python train.py --n_layer=18 --d_model=192 --n_experts=64 --experts_per_token=8 --d_expert=32 --d_shared_expert=64 --activation="swiglu" --moe_layers=[0, 1, 2, 3, 4, 5, 6, 7, 8, 9, 10, 11, 12, 13, 14, 15, 16, 17] --router_score="sigmoid" --normalize_top_k=true --routed_scale=2.5 --balance_loss=0.000206 --balance_bias=true --shared_expert_gate=true --init_std_router=0.0179 --lr_router=0.00265 --vocab_size=16384 --norm="layernorm" --norm_eps=1e-06 --tie_embeddings=false --optimizer="adamw" --lr=0.00175 --beta1=0.9 --beta2=0.98 --grad_clip=0.5 --batch_tokens=131072 --seq_len=1024 --train_tokens=499700000 --steps=3813 --dataset="wikipedia_en"
Below are experts of layer 6 (counted from 0) of a mixture-of-experts language model. Rows are named router (the router's row for the expert), gate (a neuron's input weights, with its number), up (a neuron's input weights, with its number) and show model dimensions 0-191. Each number is 128 + 24 x the weight over its row's rms, rounded and kept within 0 to 255.
Before each expert's rows: "gets" lists some tokens that make up at least twice as much of what it gets as of all text. This comes from a sample of Wikipedia text that the model never trained on. Tokens count by the router's weight.

# expert 20
gets: "and ", "of ", "to ", "(", "The ", "\""
router [133 147 167 151 149 101 137  89 141 110 107 101 117 155 119 116 117 163 123 144 148 176 125 108 146  97 108 133 127 103  90 117 121 137 113 133  98 160  97  85 104  75 103 107 101 152 108 143 119 130 160 147  79 156 156 111 125 115 110 160 104 122  97 113 135 155 161 148 134 150 127 142 136 168  93 132 147 146 121  89 143 170 149 140 116 146 124 146 145 129 145 105 132 103 131 125 144 141 120 129 116 120 142 143 130 155 104 162 130 144 121 181 106 131 107 119 108 104 118 152 131 148 107 129  99 138 155 125 106 172 131 139 114 130 130 176 100 146 121  97 133 148 154 143  84  98 160 121  87 154 106 124  94  98 155 108 130 128 109 155 168 133 118 123  80 111 159 122 124 162 151 125 122 160 114  95 147 181 170 116 134  91 120 114 118 150  52 102 101  93 122 186]
gate0 [147 129  95 140 128 135 128 123  94 140 135 165 104 178 150 148 113 156 137 120 142 126 147 107 124 107 101 125  91  98  87 172 110 112 128 142 133 158  95 142 123 111  82 146 147 173 200 122 109 134  94 137 114 112 142 113 134 116 105 120 146  75 139 108 104 125 104 119 132 112 123 164 200 129 108 145 175 165 114 131 144 146 140 115  88 111 153 102 149 148 125  97 111 147 189 119 140 144 155 126 117 112 114 127  84 128 111  83 133 115 142  99 126 115 106 122 173 123 167 147 117 122 114 118 114 122 102  97 148 141 128  89 129 143 141 188 152 120 107 152 118 116 107 150  87 145 141 112  91 116 130 143 135 126 141 124 121 111 134 118 121 141 125 132 115  89 175 133  79 152 176 147  98 125 168  92 120 164 140  96 126 144 119 134 196 120 108 144 106 132 135 120]
up0 [165 150 146 149 104 108 124 157 113 129 142  91 124  64 159 146 156 173 158 133 107 136 124  96 184 137 120 119 149 133 110 107  98  99 134 139 128 150 136 109 130 130 117 133 123 165 130 147 133 138 138 173 144 132 119  97 131 107 124 132  90 170 156 144 134 148  96 137 109 103 144 138 138 147 150 174 130 130 115  70 112 138 133 156 101 133 111 142 157 142 141  90  82 116 106  91 118 183 152 127 117 120 119  76 132 153 122 164 110 130 103 167 143  96 107 113 127  98 146 150 104  75 149 129 137 114 124 173 102 140 102 145 145 127 118 116  96 160 141  79 139 114 115 162 126 122 106 157 185 144  86 114 126 124 154 142 138 126 126 108 148 119 164 147  99 152 138 139 136 135 147  79  86 106 105 163 153 133 100 143 143 146  93 107 172 118 153 121 143 102 129  91]
gate1 [125 144 142 130 112 159  96 110 126 152 124  94 166 120 179 136 158 145 115 132 132 167 161 112 154 142 131  92 115 140 144 138 133 144 112 147 132 169 132 115 123 128 176 124 125 150 120 143 125 132 101 115 152 128 129 117  66 127 109 144 157 120 145 129 101  62 138 111 155 105 121 109 135  80 128 101 156 170 117 163 146 127 124 128 169 131 138 125 117  84 122 159 101 117 141 112 156 116 127 127  85 141 100 176 169  93  84 114 110 133 155 144 102 136 129 117 130 112 153 118 133 157 116 128 110 157 140 155 134 143 167 141  93  81 200 157 126 126 138 114 167 142 131 124 155 110 115 129  79 140  86 161 116 126 123 134 160 153 128 108 121 142 160 137  96 142 145 159 117 133  96 136 126 119 102 130 149 126 104 114 137 164 124 148 136  50  79 148 140 149 103 174]
up1 [125 103 121 141 109 113 115 121 164 131 143 118 138 128 107 140 124 110 131 136 100 124 131 159 148 151 131  69 139 122 110 168 127 166 116 132 148 101 155  83 152 120  88 126 103  91 123 120 131 152 161 111 142 150 107 135 134 126 127 130 109 130 130 117 200 140 152 106 108 107 147 142 113 148 154 173  91 114 163 111 142 104 140 134 141 139 117 105 103 139 154 147 163 179 145 133 102 190  98 136 124 125 111 102  94 170 119 117 112 121 121 124 149  98 110 146 118 177 123 142  93 154 109 151 113 146  83  89 121  72 126 116 105 114 107  96 139 122 111 131 142 103 166 106 137 108 128 104 149 144 151  96 136 150  90  99 132 111 101 137  89 129 155 106 136  96 130 135 167 113 140 120 122 182 125  96 173 142 166 113 149 124 158 132 155 154 118  65 159 142 176  99]
gate2 [ 89 138 121 126 103 118 170 144 142 138 129 107 136 186 102 143 106  99 123  86 150 107 127 112 164  92 152 170 115 141 120 110 164 143 114 157 150 136 105 138 102  88 109 116  80 107  97 128 184 103  89 150 136 170 122 139  78 127 162 173 121  95 131 139 137 142 102 154 123 164 146 114  79 153 148 163 136  88 113 143 114 126 106 118 189 144 153 162 163 130 105 147 107 149 137 145 104  99 139 112 120 112 137 140 163 129 101 159 121 125 148 138 110 104 187 148 139 112  93  93 110 143 110 116 109 140 137  87 123  78 145 121 138 126 147 112  94 137 127 118 132 141 112 137  95  80 112 157 127 136 158 135 121 136 156 138 145 153 101 111 125 152 155 101 122 160 113 137 175 136 156 108 124 129 111 142  96  83 106 140 150  81 108 129 116 124 127 100 132 122 142 130]
up2 [113  99 103 112 123  83 150 147 107 133 110 145 170 135 147 119 144 135 134 120 127 119 136 144 121  99 123 171 125 128 135  68 108 111 145 168 158 100 160 104 119 137 110 133 121 107  95  99 119 117 148 149 123 108 131 110 165 147 139 140 109 125 115 120 138 156 134  92 100 150 119 110 125 103 158 170 180  74 103 193  97 132 123 126 154 159 165 171 178 133 129 137 161 163 135 118 140  91 150  88 152 130 130 163 139 118 113 173 107 157 151 169 155 112 136 124 135 108 104 131 175 138 116 158 139 129 168 139 100 129 111  89 135 155 174 138 138 134 144 143 141 146 114 120  92 106 120 144  92 107 123 129 114 109 131 118 102  89 126 126 141 121  95 115 135 168 104 134 172 106 137 125 129 148  79 106 104 136 141  74 139 135 153 122 114 147  61 147 121 124 165 119]
gate3 [178 132 187  80  92  92 147 197 150 114 102 136 118 154  93 142 103 138 107  97 117 151 150 132  92 150 116  76 166 107  99 114 102 113 127 117 138 134 142 117 152 127 168 130 130 116 125 127 162 119 118 143 133 114 158 117 118 103  93 164 123 136 121 119 123 124 113 128 164 112 160 128 114 139 132 110 114 127 113 118 130 205 147 142 132 118 144  95  91 159 160  84 144 142 110 121 187 145 116  98 113 127 127 128  69 178 145 109 131 172 128 126 150  89 136 133 118  98 130 176  97  95 120 155 123 143 126 107  93 151 144 122 127 107 124 123 122 118 165 152 160 184 130 138 128 125 154 114 122 164 147 168  93 141 151 133 162  66 121 127 124 131 120 150 116 108 116 102 146 165 137 121 101 131 124 112 118  96 123 135 129 124 144 162 114 137 147 158 123 148 143 130]
up3 [ 94 158 171 102 143 130 139 127 104 153 148 130 108 116 117 128 133 138 118  77 153 150  83 130 128  94 104 131 142 158  91 108  96  98 110 119 109 162  96  98 141 134 189 135 163 132 151 119 121 141 110 142 158 105 130 112 145 106 153 119 127 137 111 133 153  87 170 113 103 126 155 140 112 108  83 131 134 176 140  92 143 131 183 107 134 129 129 124 130 179  91 174 148 112 129 120 148 146 119 138 123 135 126 129 159 152 127 129  99 164 140 120 156 127 167 103 149 113 110 177 115 107 121 111 130 115 105 149 110 187 138 144  95 109 121 133 122  89 166 130 109  98 148 131 138 141 153 130 131 135 125 111 110 148 133 132 174 103 117 135 114 115 152 106 122 141  90 103 118 153 166 116 111 129 141 140 119 107 155 130 134  56 172 140  94 155  43 157 120 136 140 111]
gate4 [102 127 156 164 117 126 121 144 171 127 156 115  96 144 145 154 147 142 155 101 188 115  97 114 156 165 120 139 130 155 109  93  90 153 143 142 102 126 129  83 138 144 114 119 121 116  99 177 124 104 114 158  90 172 134  99  72 140  93 112 139 110 126 121  92 121 143 147 159 133 171 136 139 152 129 118 106 164 119 145  96 140 162 125 124 101 135 183 167 118 156 155 116 115 126 103 105 162 149 139 151 111  94 158 107 156 114 124 153 131 162  85 162 118  93 105 139 144  80 115 107 165  96 149 120 151 136 111 161 147 148 146 125 134  94 133 112 161  97 157 150 100 130 140 146 137 133 147  78 135 159  81 128 126 141 125 124 144 116 145 131 114 136 108  90 138 165 152 131  91 131 147 119 114 150 124 123 152 128 137 152  93 147 134  79 145  87 108  91 119 101 116]
up4 [195 133 108 151 146 148 111 119  83 138  99 150 115 134  99 139 134 165 146 113  97 117 123 113  95 141 163 173  88  62 150 111 116 110 120 143 169  79 130 132 128 138 133 135  86 115 113 124  98 113 147 161 153 107 106 131 131 103 160 104 109  77 126 120 102 139 126 118 117 115 112 141 148  83 145 123 119 133 142 184 132 100 104 141 154 135 149 159  88 119 123  89  85 112 116 117 134 163 150 123  87 100 126 127 170 128 153 123 109  93 100 106 151 145 145 133 107 156 127 138 136 148 133 135  98 141 122 165 121  92 109 133 144 139 112 121 160 124 156 124 146 130  64 149 139 115 154 163 130 142  99 142 121 137 148 115 118 121 113 146 146 138 146 173 166 154 130 128 109 149 137 149 130 108  94 125  77 119 175 129 143 154 131 132 129 122 148 116 206 136 120  86]

# expert 31
gets: "to ", "in ", ". ", "- ", "of ", "for "
router [126 136 121 146 157 149 139  97 156 114 110 137 141 117 158 158 104 148  91 138 139 133 173 141 146  97 110 124 137 120 130 191 125 126 116 139 129 118 119 143  93  84  78  84  68 127 145 150 108 149 124 136 119 164 146 122 110 127 123 190 136 174 120  90 148 125 140 179 142 164 114 164 134 150 134 154 103 142 117 109 144 179 174 146 151 163 148 129 119 107 153 107 136 122 143 123 105  98  78  79 106 146 129 131 120 178 120 176 119 138 110 137 129 118 149 137 133 109 133 111 147 149 125 148 137 141 175  77 123 132 123 110  87 125 103 104  87 150 123 114 105 143 139 115  63 121 121 105 128 158  96 165 115  81  97 123 160 134 127 138 108 128 136  80 117 138 133 127  98 158 140 132 152 165 110 133 152 136 108 118 103  92 133 118 132 108 129 112 113 133 129 164]
gate0 [ 93 144 123 107 113 133 165 162 122 146 135  97 120 130 149 132 166 110 138 105 149 115 113 113 159  96 129 130 103 163 131 169 113 161  95 115  97 128 139 126 160  93 121 109 125 149 127 123 130 105 123 126  97 157  57 127  79 114 116  77 137 125 107 173 133 161 115 110 142  71 162 177 154 103 133 128 123 139 150 141 139 107 115 112 133 133 123 124 153 149 111 131  71 142  86 143 108 122 120 124 136 136  81 122 101  93 156 112 134 117 131 137 100 145 119  89 124 104 128 111 106 111 137 117 151 184 135 139 125 123 159 151 108 160 110 135 117 104 101 173  90 120 146  94 123 145 141 148 128 155 109 147 158 104 129 142 138 132 183 110 109 137 148 168 120 116  62 130 139 133 154 142 109 153 182  97 111 119 125 124  78  98  91 126  94 123 157 129 103 136 111 166]
up0 [132  93 177 181 111 152 110 102 130  99 115 180 154 145 176 121 131 166 118 151  83 131 158  91 121 105 158 133 181  86  87 122 107 133 142 128 143 140  75 134 118 152 131 107 120 114 114 142 136 101 173 144 138  95 157 126 172 165 150 116 117  97 110  84  97 112 138 115  98 140 107 114 146 116 111 112 118 139 131 106  99 121  97 152 117 123 122 122 136 115 119 127 164 144 131 143  95 123 146 151 163 107 157 138 142 118  80 114 116 119 127 121 142 189  75 136 122 113 131 130 146 168 184 147 117 105 180 137 139 141 119 126 122  97  79 123 109 152 143 122 118 155 166 143 140 131 114 111 144  88 122 124 149 171 156 135 124 121 126 131 143 128 121 106 120 112 154 124  97 123 107 142 144 130 135 167 103 141 132 125 135 162 144  99 148 144 136  77 151 165 151  79]
gate1 [164 149 101 107 178 128  97 147 114 107 127 113 112 124 127 168 118 140 118 105  57 152 117 155 109 118 156 119 130  91 119 149 160  90 149 143 205 124  99 117  92 127  91 154  96 124 156 101 112 111 143 137 125 126 143 125 108 103 157 150 138 148 154 113  99  93 116 129 140 128 109 116  90 101  74 100 175 118 121 168 154 128 102 160 114 112 112 106 124 157 114 128 165 132 143  80 139 163 162 139 141 127 149 115  86 116 149 117 113 130 130 141 101  88 129 148 105  99 110 164  95 133  83 135 130 134 124 167 114 127 151 145 163 106 129 127 140  81 178 114 142 137 105 114 147 138 113 103 148 149 114 147 143 153 119 136 120 133 117 157  89 114  98 110 142 106 143 134 154 153  82 164 127 169 110 122  98 139  88 122 126 152 165 146 131 134 128  95 111 135 146  96]
up1 [149 120 127 134 134 118 133 130 151 158 153 124 122 143 130 150 105 114 164 121 117 132  97 176 133 142 112  93  84  95 127 171 106 165 154 160 126 134 128 150  85 124  86 133  84 110 131 112 139 137 172 170 144  84 147 127 148 136 119 115 149 107 153 132 143 163 110 149 138 118  90 143 107 123 119 169 130 109 137 157 155 159 106 141 135 153 119 143 143 111 134 126 101 120 156  89 135  78 163 156 113 129 129 122 135 160 168 207 155  93 114  95 115 121 120 145 108 128 110 106 139 116  95 107  77 132 128 158 188 152 151 109 113 123 134 112 140 128 111 144 156  94  91 110 115 148 110 104 102 138 108  79  76 136 115 130  72 135 137 134  99 126 152 135 116 126 151 140 166 156 107 149 169 153  93 115 107 116 126  99 165 108 144 151 108 113 149  97 153 130 140 114]
gate2 [108 139 144 108 105 125 124 111 176 132 125 145 144 121 133 100 143 106  98 113 106 115 136 137 127 103 126 109 117 115 155 123 142 104 141 125  89 119  95 163  99 124 123 120 129 104 109  84 130 157 120 154 126 104 178  94 142 149  93 158 104 123 117 103 151 139 146 132  73 128 130 143 111 120 138 140 135 145 134  75  99 113 159 108 109 137 143 112  86 105 158 110 112 153 163 128 132 153 132  86 130 116 100 114  98 132 152 130 155 124 134 116 170 119 152 134 157 136 153  93 116 136 146 186 133 171 116 119  98 130 202 134 116 148 141 164 127 128  74 133  84 117 144 138 150  78 133  87 107 136 137 135 107 163 152  92 177 134 166 156  86 100  74 129 127 126 137 126 200 146 151 135 100 148 107 119 104 112 111 100 130 119 153 103 112 143 126 107 138 148 128 172]
up2 [158 111 131 121 136 146 119 156 129 167 124 164 139 117 120 112 133 144 166 159 107 148 120 153 147 141 128 134 117 145  87 132 102 137  93 111 151 136 139  53 108 166 129 114 114 179 102  70  64 111 114 127 146 145  72  91 130 144 155 124 132 146  92 161 109 160 102 120 106 154 119 104 155 103 145 113 127 126 129 123 171 125  77 148 145 130 109  98 169 132 146 130 169 148 114  86 139 108 148 115 110 149 151 138  95 116 104 145 124 111 120 119 124  75 122  86 118 101 134 139 101 135 111 128 134 139 142 120 147  86 106 118 137 114 143 143 156 147 147 197 146 108 130 130 135 145 108  87 158 131 153 113 116 136 135 134 116 110 130 101 110 128 153 133 153  91 146  62 121  97  95 106 107 147 155 148 157 154 145  98 108 126 112 120 136 146 167 103 127 109  99  96]
gate3 [162 122 117 124 136 100 125 141 178 126 137 153 139 126 154 138 111  97 112 172 116 147 116 171 113 117 128 103 125 109 160 170 142 117 122 162 116 126 145 133 147 107 106 129 151 118 137  97 102  97 117 169 119 114 130 127 135 165 115 120 132 150 124 125 122 136 117 173 121 128 152 155 109 161 149 128 103 102 157 165 132 163  61 116 127 152 150 152  72 145 114  79 184 117 114  89 137 129 122 115 106 118 102 143 112 136 166 144 125 131 109 105 153  98 131  95 124 148  97  99 154 144 104 178 151 100 166  96 101 140 143 138 142 137 102 102 100 125 141 158 146 157 109 129 129  72 148 122 132 107 111  94 124 107 127 113 112 169 134 116 131 145  97  92 122 106  90 143 116 111 110 174 151 111  95  86 215  87 129 127 116 149 131 142 153 150 147 140 140 154 137 130]
up3 [149 124 137 130 154 128 125 113 124 161 118 107 125 141  95 132 156 164 129  71 101 164 154 104 107 118 119 139 130 143  88 132 107 136 115  78 199 106 139 147 149 100 150 107 120 130 121 171 124 152 132  68 127 159  95 122 127 148 118 109 130 148 108 122 126 125 148 137 131 173 120 144 152 118  93 146  97 146 150 113 128  97 140 114 126 126 128 114 103 101 129 148  98 136  93 125 135 115 109 119 162 117 165 131 119  88  74 106  99 149  90 120 133 147 167 149 154 135 123 142 129  86 118 118 127 162 113 172 122  77  99  67 120 107  95 139 139  94 143 106 121 146 148 136 141 129 132 132 155 114 107 120 119 161 135 140 179  91 126 147 149 140 183 176 129 114 146 115 140 145 145 107 122 157 149 108  93 129 110 174 133  81 151 114 160 143 104 102 148 111 163 168]
gate4 [ 94 110  88 136 132 127 122 153 140 157 148 104 134 120 101 109 132 124 100 147 142 100  91 169 122 115  99 130 101 135 181 127 131 170 119 122 115 107 140 105  88 118 108 131 145 131 142 103 112 123 153 137 121 125 165 131  77 103 140 164 128 131 118  82 118 115 154 130 141 141 114 149 132 128 144 105 122 169 174 152 131 139 148 133 114 150 135 134 123 106 148 164 103 113 163 109  88 111  93 158  93 170 105 124  89  83 110 164 146 129 166 181 134  69 164 122 112 147 127 130 112 129 116 151 124 127 116 125 154 130 129 149 138  87 145 104 127 205 126 160 131 109 134 116  97  96 153 103  84 136 117 161 174  79 118 141 123 133 121 172 115 114 132 122  96 147 165 138 131 142  90 106 160 142 150 110 127 163 126 112  95 127 119 127 117 194 150 134 119 109  99 120]
up4 [151 105  94 132 158 121 116 141 148 117 131 111 101 165 101 142 155 154 150 106 104 116 114 155 126 126 146 110 143 105 113 117 107 173 122 140 167 147 175 129 116 134 115 143  75 102 121 133 108 155 166 126 153 144  74 148 130 146 120 111 104 128 139 106  81 128 141 136 163 139 129 139 134 111 118 110 125 100 156 111 156 125 154 121 148 115 139 110 117  99 151 121 146 113  92  96 141 142 186 150 172 102 184 176 102 120 102 127 149  89 136 103 130 153 142 143 110 135 109 119 125  84 109  92 148 174 121 148 122 124  67  82  92 143 116 128 151 126 151 102 129 102 121 194 131 170 128 166  73 170 139 126 114 122 146 133 139 132  80 138 135  93 129  91 152 128 105 113 113 133  91 114 114 147 132 137 140 138  86 139 165 132 117 161 126 108 124  99 130 151 161 120]

# expert 29
gets: "and ", "to ", "of ", "in ", "from ", "by "
router [130 147 129 162 182 129 166  68 122 112  98 122 133 123 119 133 159 158 103 148 106 178 155  95 149 127 136 129 114 106  82 158  97 157 126  97 126 160 149  88 106 122 120 126 111 172 109 117 110 146 133 155 103 165 137 140 155  90 116 139 116 159  89  92 144 137 137 144 115 141 129 147 136 146 150 161 107 119 129  85 162 130 141 123 105 168  94 157 130 100 165  92 128 122 123 103 151 141 119 110 112 131 170 182 120 154 144 142 109 119 103 120  98 116 150 167 143 113 102 151 119 165 113 141 140 138 147 117  99 138  63 142  98 148  97 137  89 104 180 103 105 121 132 159 120  98 157 115  97 134 111 114 111 143 129  94 127 120 145 128 164  90 142 134 102 130 143 115 103 168 149 112 122 144  83 119 144 143 127 140 134 113  90 154 183 147 102 104 137 131 118 157]
gate0 [147 116 124  96 128 120 145 124 144 178 118 161  95 120 152 141 129 148 133 123 129 113 144 133 150  94 122  95  86 150 129 158 152  84  95 107 139 124 108 174 109 138 141 101 117 130 114 109 146 148  97 117 103 150 105 149 107 127 123 126 115 100 139 124 103 121 142 163 126  88 115 145 104 114 124 164 161 133 109  90 127 109 163 145  85 107 159  94 143 108 124  97 149 130  75 109  91 149 134 134 126 131 126 112 108 112 165 117 177 149 138 149 147 160  50 105 119 187  90 145 105 122 139 124 102 119 114 110 104 161 178 157 137  91 135 143 142 128 101 131 109 141 113  86  96 169 115 112 143 118 144 128 128 140  99 139 180 148 106 146 109  99 106  94 136 136  98 153 152 143 122 157 118 121 144 173 174 110  93 162 113 131 104  99 105 171 145 124 125 162 113 121]
up0 [120 144 135 142 134 130 137 100 134  96 131 158 136 128 141 147 135 117  92 159 135 130 162  76 136 150 100 139 162  92 156 118 118 125 120 145 188 131 165 161 161 136 154 113 115 145 135 126 153 119 100 166 133  79 100 103 130 123 119 149 120 195  91 148 135 153 138 117  92  67 160 118 137 134 115 127 134 133 126 151 107 128 139 118 110 146  67 141 159 123 133 122 106 130 180  92  93 192 142 129 183 127 153 145 125 163 109 126 132 115 115 101 139  97 109 109 119 112 151 126 131 115 138 158  78 131 167 150 112 109 124 141 124  85 120 184 144 174 116 153 129 138 129 122 155 134 161 128 141 126 132 140 122  95 136 148  83 143 156 108 135 130 147 105 130 169 164 146 121 154 136 145  96 118 145 119 134 132 160 122 136  76  74 149 148 153 119 111 115 121  98 156]
gate1 [108 124 136 133 109 121 126 122 134 113 113  37 158  90 120 113 115 118 143 124 151 185 125 129 106 117  89  92 121 134 145 118 128 147 108 123 158 164 150 132  99 116 137 111 143 111 135 165 150  84  81 119 122 109 116 133 132 132 110 113  93 103 151 142 143  97 102 154 183  88 128 126 150 150 173 153 115 151  75 155 132 147 108  93 138 125 121 159 118 123 166 150 100 123  98 191  84 152 110 173 116 133 135 141 113 106 119  97  99 117 141 126  75 112 106 146 123 122 108 128 121 172 102 140 177 143 110 136 154 145 131  97  98 132 114 122 154 125 127 165 150 129  99 102 115 157 118 139 151 143 134 132 136 142 109 116 119 111 135 118 113 107 126 116 103 199 132 137 148 129 109 113 135 127 147  89 143 125 146 125 153 120 173 128 113 110  87 136  99 148  67 107]
up1 [ 90 139 103 129  91 122 114 130 150  74  99 130  93 127 156 140 102 123 137 132 108 120 137 147  96 138 134 145 135  95 105 119 120 132 105 120 104 126 133 143 150 125 105 142 147 182 119 117 113 106 121 118 100 105 128 127 132  99 102 119 157 128 145 118 168 128 127 135 145 122 120 120  89 137 121 100 145 122 161 127 158 146  85 167 148 142 133 130 104 115 138 116 116 150 105 176 197 150 105 150 103 135 102 154 157 158 129 161 149  96 114  96  96 154 145  64  81 139 130 101 183  88 150 136 125 118 169 142 164 105 128 111 135 150  82 185 122 136 132  64 169 103 120 102 143 105 134 142  87 156 109 159 161 111 159 108 122 104 170 132 108 143 100 136 134 144 131 135 131 111 105 160 103 130 136 148 124 131 132 155 160 107 112 151 156 122 142  88  85 123 147 159]
gate2 [108 140 129 120 121 140 105 145 154 162 114 114 100 126 104 143 146 127 157  86  83 101 121 128 122 202 100 125 118 105 169 111 109 129 130 110 148 124 163  80  87 120 151 118 146 142  97  85 132 113 115 180 120 126  82 116 107 127 164 152 103  96  93 136 128 136 135 103  90 104 160  97 192 130 146 162 125  98 164 124 100 124 175  85 115 120 115  63 178 169 130 123 160 119 133 100 137 138 151 134 121 122 147 131 103 129 134 147 157 124 141 138 152 160  93 107 140 107 147 164 139  91  99 126 131 118  76 135 112 120 133 128 121 121 125 144 142 160 108 123 117 123 108 127 113 125  96 127  86 125 121 152 111 108 109 120 146 135 149 144 121  80  91 118 124 123 147 126 149 172 139  91 154 147 168 119 130 117 154 122 161 145 108  91 128 156 116 137 150 135 175 124]
up2 [ 87 150 123 190  93 105 123  94 156 143 123 102 137 139 169 115 177 129 144 117 125 124  89 114 137 115 129 117 124 156  91 125  86 107 139 139 101 126 106 134 121 145 163 126 128 143 134 104 108 133 114 123 120 111 126  91 140 152 169 113  91 122  96 113 126 117 111 140 149 137 105 151 134 152 118 129  72 133 166  89 104 140 110 136  99 123 106 144 148 100 147 179 116 139 168 155 135 117 160 114 120  96 138 130 139 169  90 127  90 133 147  84 156 122  81 130 174  95 136 139 145 147 149 126 161 116 129 108 110 169 148 142 151 125 105 142 107 136 133 118  88 117 156 125 108  88 126 101  82 126 120 135 201 102 116 130 127 132  88 122 155 121 127 134  88 128 149 134 122 137 170  85 125 128 138 142 131 172 159 109 116  87 120 181 130 152 159 109  97 151 111 164]
gate3 [168  78 160 170 125 121 154 135 142 160 154 153 143 110 187 141 151  75  91 145 101 155 103 128 137 106 134 119 107 128 123 150 118 116 121 115 126 122 103 110 112 116 165 161 111 126 131 118 111 126 116 116 150 131 162 146 138 116 105 137 115  96 106 103 100 117 190 116 107 154 104 140  93 139 168 153 129 108  93 132 148 103  98  97 139 119 154 127 139 149 132  90 172 144 126 160 137  85 130 107  85 118 172  70 141 135 116 167 111 137  98 135 116 147 133 169 156 144 116 151 136 109 104 145 121 177 166 120 116 119 116  79 134 143 149 113 139 107 126 113 128 153 121 166 151 156 128  90 110 113 142  80  94 121  94 129 157  93 141 136 133 131 104 157 131 134 117 132 120  99 126 131 175  96  93 106 173 158 148 114 114 114 135 129 119 132  98 108 180 121 156 154]
up3 [137 149 112 156 144 130  86 148 114 121 121  66 167 142 150 120 101 118 128  94 149 153 163 138 107 119 127 120 123 168 129 131 153 164 139 114 114 175 116 134 143 115 132 116 109 129 110 133 133 105 121 130 150 139 161 161 128 149 104 137 116 112 118 123 132 117 135 116 149 133 130 135 112 103 134  93  95 120 121 158 114  89 135 131 110 137 163 149 137  78 139 214 128  90 144 118  98 116 107 141 103 119 104 129 138 108  70 116 136 107 209 126  86 193 134 137  97  92 132 136 124 173 119 123 169 128 113 165 149 119 121 139 154 138 155 107 101 127 136 140 137 142 106 164  96 171 154 139 126 121 131 157 147 136 147 111 121 134 107 105 111 147 185 135 125 122 129 142 143 118 128 141  80 146 156 147 131 107 134 106 122 103 178  97 168  90  88  91 121 134 152  95]
gate4 [ 65 122 163  73 144 136 154  93 148 128 150 123 148 115 152 114 176  97 106 108  97 152 129 116 139 102  98 130 152 200 135  99 100 145  99 129 121 118 130 140 143 152  99 142 154 141 116 140 112 124 117 114 105 112 113  78 143 144 111  81 105 106  98  89 166  86 124 126 137 110 135 140  96 100 125 137 123 134 133  99 126 109 129 131 124 121  96 163 173 155 167 147 100  82 141 148 119 132 113 137 118 132 125 136 122 134  86 146 104 146  94 133 148 139  88 154 145 146 130 171 131 105 133 147 152 152 143  99 131 132 158 182 155 105 150 109 121 135 152 136 130 155 112 152 134 131 101 143  75 139 118 126 184 135 107 156 149  81 171 143 156 117  95 132 111 160 124 141 126 135 131  94 123 120 105 120 175 134 152 165 117  82 104 150 120 152  88 149 126 126 116 134]
up4 [136 101 130 143 155 162  89 122 136  99 112 100  92 175 104  99 119 115 172 103 139 146 126 137 144 148 121 128  83 111 125  99 117 166 125 186 119 113 118  91 108  94 139 140 110  94 115  99 116 116 125 133 156 188 151 155 114 151 139 157 125 114 157 118 110 157 141 112 159 136 119 132 107 118 113 114 150 153 144 171 128 151 143 152 134 120 165  95 124 147 114 176 107  84  83 139 105 115 163 110 147 153 129 114 133 106 110  88 155 140 128 115 105 143 182 125  72 139 128  62 145 155 151 111 122 138 124 153 103 140 113 137 121 128 108 112 143 111  90 159 123 164 113 136 139 103 125 156 134 104 146 131 129  81 114 129 100 185  91 109 105 137 152  86 142 120 134 116 151 123  96 148 122 125 139 148 108 109  88 110 173 138 143 129 154  96  98 139 144 137 142 176]